config.toml
n_layer = 13
n_experts = 4
router_score = "softmax"
balance_loss = 0.0026
Below are experts of layer 3 (counted from 0) of a mixture-of-experts language model. Rows are named router (the router's row for the expert), down (a neuron's output weights, with its number) and show model dimensions 416-447. Each number is 128 + 32 x the weight over its row's rms, rounded and kept within 0 to 255. Numbers have three digits each.
Before each expert's rows: a language model's description of what the expert responds to. This comes from a sample of Wikipedia text that the model never trained on.

# expert 3
What it handles: Endings and function words
router:082179128135108076048112207145185127084131169120109171094114163059108128151189169131073123163147
down0:120154196144108136127081127065131129113224126143092205166142120100137111155120169148160161127136
down1:143100098128140148163111109127109126196131213131085132087165122200125062119141128132128110101134
down2:127179099131132134123127119106087114150131130120128156145134145142137150119151171077130126089121
down3:140127106140165136139135131125154070106123119106072136148130138147105079119122143174154157154133
down4:126112138124013128178131117116145160131134136123152121120117118106141134131133162132162051124134
down5:163208124149048207168118132158083118091124137138131116104124141117212135113075118062080165069151
down6:086105090129138123127125129116075137061184105143133167151132087085118170115131198115130168255168
down7:216076126152133151128203151127134189171124114113122103184122211132069114131084127106138211156097
down8:133083128129128035098055132160189088103154146155141247150142098161125075143167140196110141143097
down9:189077193131141090156134077110125131220211137171146130148119119086138164140146134130117129129041
down10:156136130116074098146125130094115134111123063143120102140032126137125138070159135118167129116126
down11:124097115161126065145099096103153097112123183072126111128146125140145132077159128097068140124132
down12:113106076195148171104155114126187131107128111120151116156153103169137124065167129113127124094134
down13:072151146134126136103079117152046171109134065122069158150155138056173121139150131123148109055148
down14:126085087128110123105160118117196100116011203112063100167127126125130129045102083127079109163125
down15:072066126114120066107105115126134138120111149157104124131114122176079114146195096132069132148078
down16:158085116145121192145171055086126192104152169135086122103173165137111121130164171131125137130123
down17:115152213144115095114124074140110124072116135140129076128139157113129130122129129135119132100147
down18:145134132123153153088128120205128081115084119107049129056123151128164160147123120098074127125111
down19:112138106052143127138128132174141130113120093155125101222100143172118125101133116084122121210172
down20:113050162153124126153126000129126125131119162127124100092151099155134199131148084126110151121146
down21:122196101106107176106129140153113162127122115158098067133126132089101148136154124108063070127065
down22:086162108160218142183118083111120134099139106105147091154188128100098065124098147129131148129127
down23:099148163150075197135172129137124118113165166158103144205156125109199082120081098107125169132070
down24:137142100124110112194199072124069165166138100132196130171130123060197043129124125167147123132136
down25:207125150120197118121105174123144125114143152131129089128196111129191137144155192137174132125127
down26:090091126121150158119133098128067083118144041140147131124118067138126112119153122105122126120109
down27:166125118199127138116104083114126113129118105112146198071122123108144138105130117113129123083000
down28:115129131124109117170164093149075153132160135130117129128087139102093084169158085127115079147193
down29:224125114132133100098162190080112146163129142075145123145146181119130138139130149132083203134140
down30:125099189133126125126139125166111125130034108164143120120131145124143130161194129070129161155067
down31:034131140093130119108160182144218162165162124129189101127110124119127128159126108119124081173155
down32:147160129136141126112202120129141116153123127153133130111128180125131128106126095131139109164106
down33:122079148150163127148152109111124185137161071111128115105128149146126133119109105145124118094096
down34:158152131132137130133120067126134136095184177158101132120095118128141105089147129122093141144118
down35:117084129102149108160076121130125119153093136062148094130147117120136129126166132087137128155131
down36:128070152106116155118117114136128117147151117139168170107122148131138100116149103129164134162115
down37:126119057074146124142107107120179148116115135129134130131130075130136129148131139112135120143125
down38:079108128161151111104218133137177131149128170174195109136096125101129127121134125127100051147116
down39:159146103128142130125103123112071128096168141130164136091108121147081091111131114045131129133116
down40:139128155205134124081128128255130138133175113119114125121215176127043203163128127052096179119127
down41:125087124142115128127130121173110078163126123116095160136112139121110128130143126196129128097134
down42:181081076110023088141094125079124129140107138108188177116138123156142113131113202139197172159162
down43:126066117112100043135147155125121145125131107194149114141069125143111130057144120149111124156119
down44:066167139150063100095166122182137137138167123136203147135120129119055130145118148167137113084129
down45:190114126185090140133110102130092135145131127129172135105122152103142133132176155100093118137118
down46:065124129136085071144126064103098128179179122138159086127116090115225122147124128147154110145159
down47:132160130074111125151132153126159142139129100156112110186132128155114133119174141122124134129090
down48:086165085164108163124137191129107118141195102118131105123166111125113136110100117112140171227165
down49:145122123066136127190158127151202062091086084055112122095121132210146129113177117151113063135168
down50:119154130142131171126132182139133169126129142075113141130162134112139036158136185185127161115139
down51:138138047136084159151165136129084130125087108128172167105136055117122137148120097149091102102138
down52:000121076171158130156096155130127124193129122156168140114137131151139125091128169113150021148199
down53:178128084132131112140199140145151150173105128106167128137175126104173112130118099166114128132102
down54:097085123122123122127139104103120130134125126102164125107150105143153128074138112122126085136079
down55:031163133133166152118155134114131221121133028127133125083138160115093130127126075157154152132130
down56:156164094141119106135153161149183139133154177128154132129075156141131141129126155135138117188216
down57:136138128157134114134233153147129172124129078024127138131131126158128109114059128146182096133135
down58:063104136158025116102127133138170164125130156123113146146136146128125073133154184133137134100126
down59:078121116167134157121101125127180142105130117129076126144141166165145134126126120120137180153125
down60:120112124141146070128128109137106058107171143147135124120143106134137099096152119121117138145119
down61:147124116189096128129108127069124180065197165159133116078133128165133133128129115140162042175102
down62:137124182189085209140074141132112141122079168164124147117207127126123162164122131129106156135164
down63:122154083094194062116192061160014098082126071105206136132117166193170073099137127128134128119130
down64:142133116063109135116141157110149092124088134139113107130159087117118134124127092189132043125149
down65:118081120080106095068133162087121087088123130152139134108105108142230153101127144106128123098095
down66:134051130190138144095114122124160134118160158137114137135112131140111124101166125130139143076137
down67:144162134154148136172123109101140122131110080109134121168132146093130139121036118192128125093180
down68:152113118137095062131101126124156088205127149066167131137142189095115148204085071131128125159086
down69:157108169132125075121169009147139126134128138159163124067113139120091057186169128148113135145131
down70:134138128198126131144106084183200130089157133135140154123138155125128093067129146074080112170126
down71:134116114114154100084123103093116128149090085099140167125168147109176117191166125102218109151120
down72:062119078147082134111173184123138125166144110121109216148142152112119112133144110134112134048105
down73:089137164140100135129157077134131132135162111132121123103116094119139163101108125178132111189050
down74:158155218123167133125167172147137110123112123148172113130017125146105197143128098125130134182132
down75:142131186124210056139125133139125155149115166134103123127139089074124133127124143138129126136145
down76:068153126172093125127059120136129127000130132219163130144172099025125099125117164163191123145151
down77:140164138130135127135107117126068116134185183104133215081128128112158131097128095087171176129132
down78:064111148168137156131158111130130125127101107143096120125108129132047147128159120097123195133088
down79:128172032115138084160166126151178149178198132131085124128085095105201139083127160139116123136105
down80:099128226156133146128136168140124126112130141128160143120154075120117098127116057102169132138108
down81:119140148131216049096127092127205131093131169131122204138132128080148130113121129134134137135103
down82:128128062092129129123105117092127092114121136076102125070133130136188226122115131113143126136109
down83:140107114167125111118123109143114108159074132150042179111079143105120152100184128074142168078126
down84:173112133138130126138129165152139107075142099234130119129145106111196131157179126136122143152094
down85:128186095104138106126150137138125132112127090088130129042126130132128156142176128121136139089142
down86:107139140140135143071122131126124119131159128070174119121200129146129145111151134124160124124065
down87:107137119143137151141131153174139128164101118138167130129142109150217073116135128129090110075133
down88:125132073128081150136132152127165136129118200109110119134128146123116092151136045223143136129173
down89:124107147073125075087119108204170130128101115158125117203119056066119139130089142185130133111121
down90:125067095133114118123155133125129137204123118140136158165107099137127191171115123124121138125132

# expert 2
What it handles: Digits in numbers
router:073123174141112168122086152141149110115094122134073133147117101151095103077122086145147133093086
down0:168129065169160122110157125147188149111164127131038121032132154111149122128046131094139129123096
down1:148165164128157147217098127124091061129138101096140169172139134128136136122135156133190128122161
down2:061138137158126181134104144189132072190126149141126080188140156119140106128142083128167131117113
down3:143125217132232161131124072159179123098113136109141111163167132147130091111160111078122030141128
down4:121156125122059124142135091132081128040108143118072048176111127108143136131083129093170129155022
down5:192122118127167163124075094104127127125111116102151189135115125112130125090164119187073167121145
down6:046118201192085078086082124127098131119135124102159143136156132085149167126138148025101156110115
down7:147130117084124128104080162158123139128213139093221136127008124131154085021195021123123145127077
down8:184119128134135126116176101140100124151112164109129125105122094132130120177104162128143100140195
down9:128136125112143069087194066130126126063122136157132121144107133126146067126132095079104157127161
down10:144122092135111120118156129128186123148092113096135114109127109136142113087137141159131092122159
down11:126114127115134087093128089065104157127176150118106100127124137133136118128128126127158142144128
down12:095141120138147137076122123085085145107142167130100131086093087165129135172134163134130189141159
down13:116137119124141075090128167092130100115207141125067119111224099130124133135131032132095221200097
down14:098050081134090138141122160149067113149176142151091118067120141039109112110151100136106141128143
down15:120115154140129117154126034127128035137136213130128124117156141101126130130130113133128133094127
down16:135157107156128141086127141123127082126115154150151119053118091129116122132126156165132134114119
down17:122122139143150106129117130046137128139082112127162142120133091134137133124142109125154144121154
down18:113099073111108107120179129145111117114125128149136122137131145138184126117073135106122136124120
down19:175118109162127095128109198108123124127155091085095108042140147143154139114128128112174142103099
down20:111127073141114158169133136118134140137151071092149162166099115143139099127068142104151101108126
down21:116140062087203133147108142126152150197128125096179066113102132129121111133141095135107086119143
down22:125153150091182134123152189111148053098125126113028141098123114207109170088187127126126124119131
down23:136078189165110083146113093152161205110128124162161128118095107125097124136114112108144132119138
down24:131141131123127181125188122125124143157134127120087177096107101119201131154077153131156165120190
down25:043100065126103153155137128115128128137113112130145139133146167183114063176108116112149088160208
down26:060150136146147116125116138125077095133170128144135066121124132082135151117157129130119135145070
down27:184151163104134079121082168169100156123180109096137122127203130217147129157087127144138140169049
down28:088033133153129125195070187117123127197111111149161082149089071103147128106126156101156124096128
down29:119133154134138124089166129138123123134134163100124124132138113060127163113142110125126134073150
down30:030132057098128098164164091187112117112131153131043120127053150116142106111065131130185135122136
down31:121138163088160125102117116176091162128127163170143202127117140022106131128165129151147128111130
down32:155116137113165136162138091110118144134132153164101138224133065074061137122123128111131130130051
down33:164134147177134127166117177075156112149198165124119121150146140102125074118137127092125116129127
down34:127073163176082120127059138127132121093134125118158173126127132139140154120144134144100142140120
down35:103141110128112090075117137136120059186119095153166137143123141105106125159162134134136128135127
down36:074126107149152144063132057151098169140142075081133118120132117136122127193103126161138192169122
down37:147134078163077096132075140081224141130149122157103113129149119077153127122098155128162155128137
down38:125134153132142132158126124138165153132135116123139159096147134153113120158208075141151133144127
down39:131123127126206104097120094067155111126130077136103129067158097125138203099130128100122111147144
down40:141076048093147109129157167083132128144124071132153128143109165160140145149116108138166160112140
down41:075119155189109137091135141054120115116151127160140111140149133131111165146151152138135145128160
down42:144150085186134177084128127100169137133061129099135116069052104164098182122075130105101123236208
down43:133090134111145122135064077199174161145133121158087136164174071160107116149132126126123160156159
down44:127106161115112103138165141128065184133119129142159114133136134111160095146192091000089130201092
down45:159142060127127105062107131160135119109095064155128140087134131116150049183136132121101098067156
down46:148131131128166118106119118141158069152158100128122136139126122127132121120113126132119124127124
down47:124131120127136136115101181149169124178101189091173108134167155181199117113150154142101132108140
down48:117103130152136092078119129163118128148092131120141155141082084085189066089147126125117126109138
down49:126135082208089125111129122124156130188103140076211161078154130112123139114173158118151129132127
down50:121112133150113137115154128152109136232075118129096124161103126069097096120059127128149187129232
down51:184131219134124100032116133148119148122164102176174084147156124167201188199131078146152138135115
down52:122141151107128095152108086053084131117133185169085174123192054108147140138197152139150118120130
down53:179131114137171131115144113148140080130108145105081138125131127126081143138127191145138122118164
down54:111124111103152140119129107093174121067114182148099133139207159110105138142119050146181084137137
down55:111144160186235123092184122137088102165121130128190127074172140143081124124065152132111105130098
down56:129129109143195122144125165156153158085132102152125116124142127078127119127107125129163107080140
down57:148159194147125136194136128136129197151053114161182176191156132097127172122146144145134188062082
down58:124201086061133137159083154156130128064169131099065127153100131098129128126089138139090067106189
down59:195248141122126088142121106095179152160128109142201110148149178107126177150108123047132124095132
down60:112130095120135100108130099122147139128124179111125179190131143108121091127137126125141114107131
down61:124145104097061181127116132117125145147064144118127145221129099146127127126134122218116181104132
down62:133182140100047138118207127074169124144029125136133181135126174113125082126143165141084078128133
down63:162127137122130133164174132171122122083142131114035075104111117118161095109136099083237106081183
down64:130151108129122076136052156120133083139126148081163147159077075042107172128127137132128133082149
down65:105163126129150033134134130135128216161167156134129127215100161123111111128143091127144111156116
down66:115127113136144156146050150126117110099149125165118124144184146159162114168171143103171168137128
down67:141114143196139130135145148128145127122090112117124172124121108098093102128147128128086107127069
down68:118114235130138135092151140135153139099113124108128126132193132052131187217145133120133233130116
down69:126135135143178141107127070201122074039077164131127131132143068112103149088167126115123135147139
down70:139102091131116126136106050126148137127101165130102124129134163088120124158167076170177149186095
down71:114143162095102112108142118088124160127130108152153144129130076134132124141141124115177130131160
down72:181110107126137152082153103106136121138170133130121060128107152094135121196139119128125162097122
down73:175125110136169124119135168167134093111131148145142159106075135116242128092125099115104107101111
down74:144083194085125120139126126128096129129243126125137117093131128129087127138107134124136108144154
down75:145118136129124145109076123130133125111179168115157115158061067070125148135171160152139133169093
down76:121120108126174186147104148035180174124164107131083109107064097169140104114124161132178115121125
down77:122147153127119119126116141132133177126091190140178076126123119051255130168157132112128145054100
down78:155139044129125134146136140135082050145166095185131093121206138167110121056086121121126145124086
down79:189196077148099131157134100115139128122116116129127140117100132090136062102131088138144192157051
down80:151128178093155128166120113128094106122109119086139123085137129127133114131129116145129134113120
down81:197131144149048128109133098086134131134091139100121098126180120110207160074128117123142128151178
down82:126146121165112173108125140115117118074109128125183125160159158093103098135157058083117104098119
down83:114147106137107122105158194112128122121035148138109099098187126128123189157096129108094079095134
down84:153085144114065174102138084062171124130127182138111128127138148152141130143120124143153159129134
down85:120124104119129134172227111130117128094138118151130107119148102120167123130109185134112112120116
down86:095124082064105129142163091128124137131119125129128088100171140174165140202149167150172168120106
down87:160061155167126113131061129124045125180128141133130187168137129086120107130129117152161117088164
down88:121128106090157124155066232120069131133110128127078115122118178135184145133120076168053162107141
down89:120172134108150123026127095122074154185140117020137091141111120106164179120121147103111170113172
down90:127102109151097113075135134125131113154134152129094158133127205080108132127139082136110105167126

# expert 1
What it handles: Table pipes, main verbs
router:122069164149132115154104168089139115103093036077137158100145124164157166093096138176111149147098
down0:135141125118087150117120120148170125108113106148130128142157131084157193082115125158127124073128
down1:191077140165118155128124136175137128111145117027132136130137091089246116227085125208195165141081
down2:199032133155144127216143150117101196207176133142127128108212061111131146182139033136142121114118
down3:153100151120073225205099094156133085071118127130174184089139150123077117131147134205153151089083
down4:141165117179084114129152128163108093145171074118170132074119128129073129125145121102137205201130
down5:136125105060112147175134105108190142179125186160135131161128130127143118131161128162126117086176
down6:125114127125052129064126139128101130124119115131112157126100224080133100196141136161188115139105
down7:120088133189122149097150175171118124161160066179170062129092142230130098114147140115121110121128
down8:112128127164128157104089142132128139195105175100140110126106179125108048129101128143103255141133
down9:219164118124122102109169168144126112087090165168138082098138159127110104130151127095127141145133
down10:132132174085115084112086150144126060126145114136134128124185125099202122173113216140169132126074
down11:125117127130123134151140095116219095144154137095077146152118104092054129095112141107130173130133
down12:094128114119139187145121160064137121135194231165034106144115164190112105129137112125152155127154
down13:118068116154134126116151147161154135127141094127135152134151152138129075186192102128118116122186
down14:097128174127170131225118220131139191142126122065147140090136099194104076168135177145188135123117
down15:108187116079126130122120168129134129122143137187119104143061139149062208159120139038127142102135
down16:111146050179130105129065133132087145124162128154171131160072103153032112175058073138140126131084
down17:138173156128136106103140135064087123142117075145119143103110117209137117087129149125159103143154
down18:146124226128117154139150128153158111151130160120090131175080099063128195114123131136172082129152
down19:101128105146128168125176107134153128136187143128193140152181142119112141205116123096138160122139
down20:126108168092089126104145113186101077173090139188099123092214153125112122091134147108076144126123
down21:092131097122130137171115086141132154150077082095144138150142174099123095160083116229103169101150
down22:177152089091121149127149105144131189128121153126126132110081098128113122188138106121150126098145
down23:092144142135113128133097167069088085162138104133208108081153203104148127124075113078128149109129
down24:110130081157084141155111097121164107164114138125124144133125130064197155133124149244107089187112
down25:149124176173142189122176150092144128114111116120109126172130176088102100106092181180186108133127
down26:086167126134081114115061142124149146126079186086159146099140156111121072124153123117116120102119
down27:126127091167205145138085129092194195138130120117191123128096128061144124174107111107171151120118
down28:182094110115102147061172160175109163119116136133108103061144154021134129127132127124200126153120
down29:163094106106128142131140101126103081160167126112192159141104160110127100146139121159137109161104
down30:163072122131105131165128140156235117127128135148056124116039109116133110103132134117122126128150
down31:167130115152132123098126118151046129118072142117156126130057088133103212099122152130123075135109
down32:106149129186130132127111162128131055132143127171162091181117153030113109135172109125032141087119
down33:119133152107129156114106147091071129135051095154122094133116123109125128132138134168167117126019
down34:138136133166182193143152116124172112149130129129115185132155115124137125177130165120130136122113
down35:162128128065126154118134153156144127144130083134133141147109118097141129072124093175124172124081
down36:114102085132125109149089144143150124156131110093163088122115118149120186121145164122162157113144
down37:146087198117124123168124102152088122096154118136154130144153137202129135144128121161181128167130
down38:166092115127144164166099110127096190156070120127155147137131106134199139125178139139132161092169
down39:141182162176132107200130130103196085141128135096130192142128135128129137127139100124128103121094
down40:101128079143092142177114111126140128126162089116121085155050170201195115129192157157102152106106
down41:122180090155096236126128137105075126143105188123127117123128145197135103119096112135132097108130
down42:166125136147128086060123130116135127085118103164187135131200152129111084097087128133127125138124
down43:055119115133136095131138128105148110090086157114128098139101100130116110075011085135090157130134
down44:129136145124154129126204112113081144121201125131185088076129117211118152118137130140125109171128
down45:092123151105169170133135115156152134135169084180051128187175100216134136127126105117136124136151
down46:114151125047104228127084104101161185074150127120123105133084131188116127082106148113138143122136
down47:126126126105142122092128127205065113134087192181121151126152115158190128230115201164133148116126
down48:116123121085100133102128090135104147129179174170162129138098153124127140099129092158238123122096
down49:129128117131118127186173095150141165150094124138187188073128128092159117136163153133152146129144
down50:138137127176220122113108117127139045143144134118167121139110203136126116098119144138122125125103
down51:095168138138119082103104128134178125109129097170121151120152114122103128126164118128149132130199
down52:155143117123123128166116116190092144109122135129145159170102148197151159169197132027135138034132
down53:124176118140113142084095150131133089188226109105173103124181131110123135105167082113148101104094
down54:128140059156058086137096128127113160128073125126128088187116105157110163058210157183102147087215
down55:113173129126189130131156103100148137138135104167173129195137114130128056085243178183094072125118
down56:114138151072120128112130189116139134119101136135166061165113086151107131177098120121147151082121
down57:141143124079129141146127132114078143145095118100130134163129123122182130129127137219140119036134
down58:063121111157090127136080117137098159094117093126129094161175155155151103133127117208118127095112
down59:157144104083144218121095164135188149128126083125156130151135117128125136116129146161124162163124
down60:128143158170155121092130125163130135091117115129127126123106131107191107129115131148237134148101
down61:121134139139176108144134088136128105080193097167109108127163129165101150102121123053148132046111
down62:116112124124115138120221133137131135130108146143100136129108131119150173088067112115158143143111
down63:126140134134126178057115071154162132101142119167144106171082108175150182129128175137132131128129
down64:127157139129172140155140122187080152136184130011110166108079112129108203128166127139130141145203
down65:053114136179174079106130113132124200148134095129146136114116227102141061136142077139116113173082
down66:127186169174106107130153135119117141128137098098112163148108112151180152128098112111110197136142
down67:119104071106242142080134160147152114119110129126132135152127131129162110119118189164118170127119
down68:111119078136130115070101137119136120139138129135129156073059167102105169131097088144148121154119
down69:095141107131134129154123171093175145110065129111129119128137188118134146111087116148129096126125
down70:200081132085036115188154131114120090126124109132125131067125162113138104115176102165128096152144
down71:101134149103138174074102013070112152154082113086119102142129134144139187143136136154061111154134
down72:106100122129210124140166130061156127107129122121133137157123120099200106131107150130110129128075
down73:178095132176111125128138106130162122147098138130156139142135134143116118139104152124094180134108
down74:110146147154171135109151069126106092131123135076187167171107156130096192078124129130134094163100
down75:135127139125110155079126122102116170135122118126115135088139091074145170057128158126128139128116
down76:150146124147137096132091121159198082137104148116154211134116130078132112126184112129122111132098
down77:087114140204118098129141133101121075059121106141127139134127101128127097163044059110161122132120
down78:115152165127092122106126140089124038105123197141104118100209098124106124136124108157120110128125
down79:111118126133101096152091093153160095121135090111110185193128134108101138126130120115127114134027
down80:086130203148023139096117184168135089149109127090153128103105122091077134124116099129140072000153
down81:094144119130120139188116137219114095123128168095183150100091177119164130136132130223112116194129
down82:205119151176124104102140117198140123157080123124106109137143117128181141164217131142124126149158
down83:153127167117170074114128151157093171135121157126179122125184116102144132137122149136139143128127
down84:135146139118147092135110146127125122118158138154148192131174143154084046137088128080154134117117
down85:119161149113112137128148121131171085115146116092129176056089123102114154135156040129182182077128
down86:089134124135109136159173107153069125089161137141129135156138124106117126115161160137052137167145
down87:076114120146173160130143117127111141111133138122141116085101146155172078125131153128135142101139
down88:106149061152110127153122142087120084081127131122137121110158136112098124126001142156157142094123
down89:134184081057106233180117157093113167113100154130128106156146146128105154134142126220131122087142
down90:127161125113124104128125129122095125109117155156107094134141123191098127180144119159122065086062

# expert 0
What it handles: Word-building pieces
router:166144128127143190099162178122082100149091121150114132134201148105083132150119083112086043137112
down0:143157157127195136152103080161128160096198158130121061128127116135130121122112128149170092138161
down1:127106029106133180138123128126145097040158129117131087152184137103185128075171105124124128122085
down2:125124146136154132139139126131123124158120144130176111136141170112119085089129111126139116181080
down3:054098143177045092152165125131073083104126140137128138186105109128061109127120127176127129142122
down4:081084118124128107139119153160095127121129108117111105154180120146125129225175134131125126122078
down5:164099123204105136117106193136108134161149129136130152098110131103130142121112193122122154180122
down6:142182129131110151138075150141126130131126167143105126033110129123136054101235095090134114154113
down7:154135136185127126124138143109106175094120117128130159122129200130204101140124128127122087096136
down8:099097121139127131082152100110165188132194122137179095132157124107073121197119141108120125206115
down9:170122112119113083182118168109121103132116107135128079130128145062127118058151147167140138129115
down10:124114196133119115177195157128131147098141094089160137128145125107119112127143147156120100137110
down11:102099112147100153148117114110129102128125097150116114107053118064102129128123160136140105100171
down12:123170148150129122177128069107119120158162113149131186074112146127124150066112132108169129136118
down13:133138161115065154115118175147140128120148090131166152121133168147102133132088132069132127121133
down14:091099143118130195140096124129139132137140159140114124130156152142132129087089072141139130124069
down15:116170129123105154132109070090157000144153089122132093138148123227152125129110146134181138120126
down16:082160183129142126148139113145120119116124115125076079149115112114051121148125143090124128127135
down17:066115145131132148158062117133165103077144136175120136141128089102123124109150064048161140089128
down18:140128090167098093126126124109069168131125132117126185128161138028126131132144064070133109132069
down19:095123125164227130154122061184084147132157113177133130119127188196089185092200132191155145118157
down20:135130128078070123133198138125206107134191105138132127183110108105123069144138158133255151082124
down21:129128139129158152139135105045144111131127178118154130178088110128161112144125138160175121201117
down22:128175133113137159128150193088105125166151140127083130147118129095098197125140167165138107130119
down23:143122135125108141130131103135104140148128243126129141098172129162119114121138096163102117105076
down24:129156123182127108134079163128106125140138069107125130122114116134141120115093114089122135109056
down25:129082134111165119139114122112125195116115120129178128115190148087094133147103125112184143129158
down26:124119118167116157143130128128120126127068114145076150180116198126135111128171124156151131145148
down27:139175130115122168063131128082122072125133090127127130151161097110142173124132131134145142113121
down28:181032144100208141163090135133129118127117151106074184166116096057221130132120044133136157128137
down29:098091137130067106061070061122123126167155061053140117142145099139131126124137156141086233195132
down30:119076124119128118145104137113132104157098145151101127129184186128163155127124136127053172197143
down31:132104071133125087153155083161127204117112130129095080143132139145070131121120104123128136099063
down32:102120128143143118077123083143121223069106126079156127124131132086117196115143125134172124057101
down33:191128143080102118126131125160123081126123165123125133134088146113103124123148086108091083098150
down34:150171111127049124120137128062150109095079155087128118193135154166120213092095138108128165163128
down35:191110092124151136016111093151172125152067145181106118143131160144098122173108197089193128116095
down36:143127133098145127129133120131128077176134127116097099128192210126114130133097084128133122163076
down37:131169149144098199138133126138153109124131088077088146192121125160167178141083128114133059128185
down38:159127129119119051144197123094091127203165046107134150130116121139122093152146095099089218146075
down39:127140137123147129126096136167129198163098106110061129145086086153127082156127116093133140120125
down40:252206120099132095122115148192124129133118124128130091107100128101117126120182102079132121160131
down41:122083133055183121116122086149131155144111073133142169126113153075106110128138109094116131180125
down42:153137165206160124145137115140094148075136124126149079153112052104132136143172109150147176124136
down43:129129123141136095086129127191090164141052143125158106158110119110132112171131117151126094137156
down44:126053034118111114125103126117156147133137184117137108115127108128204111121127129112139093158145
down45:134089109118139074129093078117096143179111120131118107137127044182112192132127114145149118156101
down46:128139143127115117177159115131162143142129126178103153093115131210070144131127116130122106154074
down47:143077173124175110112123055132151200183127117119149138162136113118156154188096148122145111170133
down48:090153137132088127131106109093115067160122118117165153134134110129071103115129122111111192103074
down49:183174158096096153126129101157108077159125127100089195123125134188127102137157150125124133159149
down50:135177128112134104107050155133159122115126127115151117168147115160137139114196129131185119158128
down51:106081118033138131133119189153131117126086112128117177130113070072118107119124108173145084140159
down52:170134111129121130151170133092158103134145127134152130102149142097106111138131108165120107079152
down53:096183129153133127115176130081109144080108113127136160049122132036129197182197083239142091114104
down54:133101110171137085128127130124154138170138101118115180121141134135202130134121127141143078132161
down55:078066131124135137061108157111140138148160156059134196112128132075112126145102147148185092107114
down56:100145147130142166128126151110158137120145123131211133120126065198135085136087159133123134122159
down57:193083144139150107106128170111128109075136060086095086163122120099150120123124107162199144145112
down58:200145121104168110122192103144145170083121143074105112124129103164171128128087111114100158221167
down59:137122156132136131145156131062203161120120132144128058136177113130132136074106095144093169119166
down60:074040161150124113194133183129139146074117155152087064072086121130136086140127127152104131179149
down61:102112144115159132134202146122112117147127089186136129214130143126163140135120207134170137159150
down62:118163111127116072162137126107182106139124156150109122117143129128129099141130213144122115130131
down63:129136124077117131137082129157184065116124131136133110109057140109103166108155110110114141168206
down64:141125154136118085135100069148058176095128128068155144104143135111210116129116167109083180072097
down65:108155080112130132132140189137135132145127177071137120129098197100209154112199132116138103119143
down66:146134128142210136145144139120128098133137122157119137054071106141108136143119138108104151100066
down67:163130132118130126124136142133141117148133120128143098181121088051181148091125109117136129123064
down68:137083129078127130089149121137101126136111151154107082060125166137123129104142122112126153104178
down69:124107105086176150109056113161077081164132132165108173145110138116140114108207067104069111194128
down70:113137073171129113092183165117110128176135093135112085133130161191059129187128167125179130129176
down71:146143033176124139144092152128121127115106135107137140077129154140151126101093076088115157149129
down72:138158126109049126136153115107138111144112155104133175105114104136108061115141123114119126225129
down73:121067084142160120124140128119130136139106185103123072159106152126075136123140115118128131165036
down74:211137083095110171162124132128066125135096122244129177084137098184165086132149133117108213099069
down75:147072108152183142128169125132090111143110143137077112129111127120155133127092087138014064129049
down76:131093126117109117137129124117156123145117127126107086155067190127145129101165081129084102130127
down77:130206162169120184117138133138137128140128159135046134190135137078142161118104107099177200141121
down78:109145172052105160141124112178099195128119156169132193116127065198181105125126115143136087129117
down79:141126146194128125156122099165084165134075106116164042134135127103128166054047078101129128183131
down80:076123109096058131189152106147082100023122072057154200136132170128152157130199111116181202149135
down81:175106127144113155112152129148126137051189108119102117105126143117186190106132147054131099075124
down82:139110131160157134103182176198114183082121159074142146059114087101079096138171106118140137090122
down83:147148132161122194145123152114101145096221213129140112098096131138155105039157077155128132122128
down84:084084200114195135124159127159167115098121189169112086188120097142128048114156139118132117093145
down85:192091120122124117145094136128132125158124071103145137146115142163220130124117135120101136101155
down86:130139130168125211122132124135145128215127158162125133126121148110173136131124163233120119156138
down87:086101074113119138139186168119121141131133120090150122111104131129155060102098134115127159117098
down88:121121127135137132131169230074127098131026055168106131128153116079113211157135119108117126149109
down89:156156074152133131077064126178149187156131119065154128083160142169117054149167154128096145128147
down90:049125130185132094091089126127114107170132149159166153156128141134083135119107090123094097133106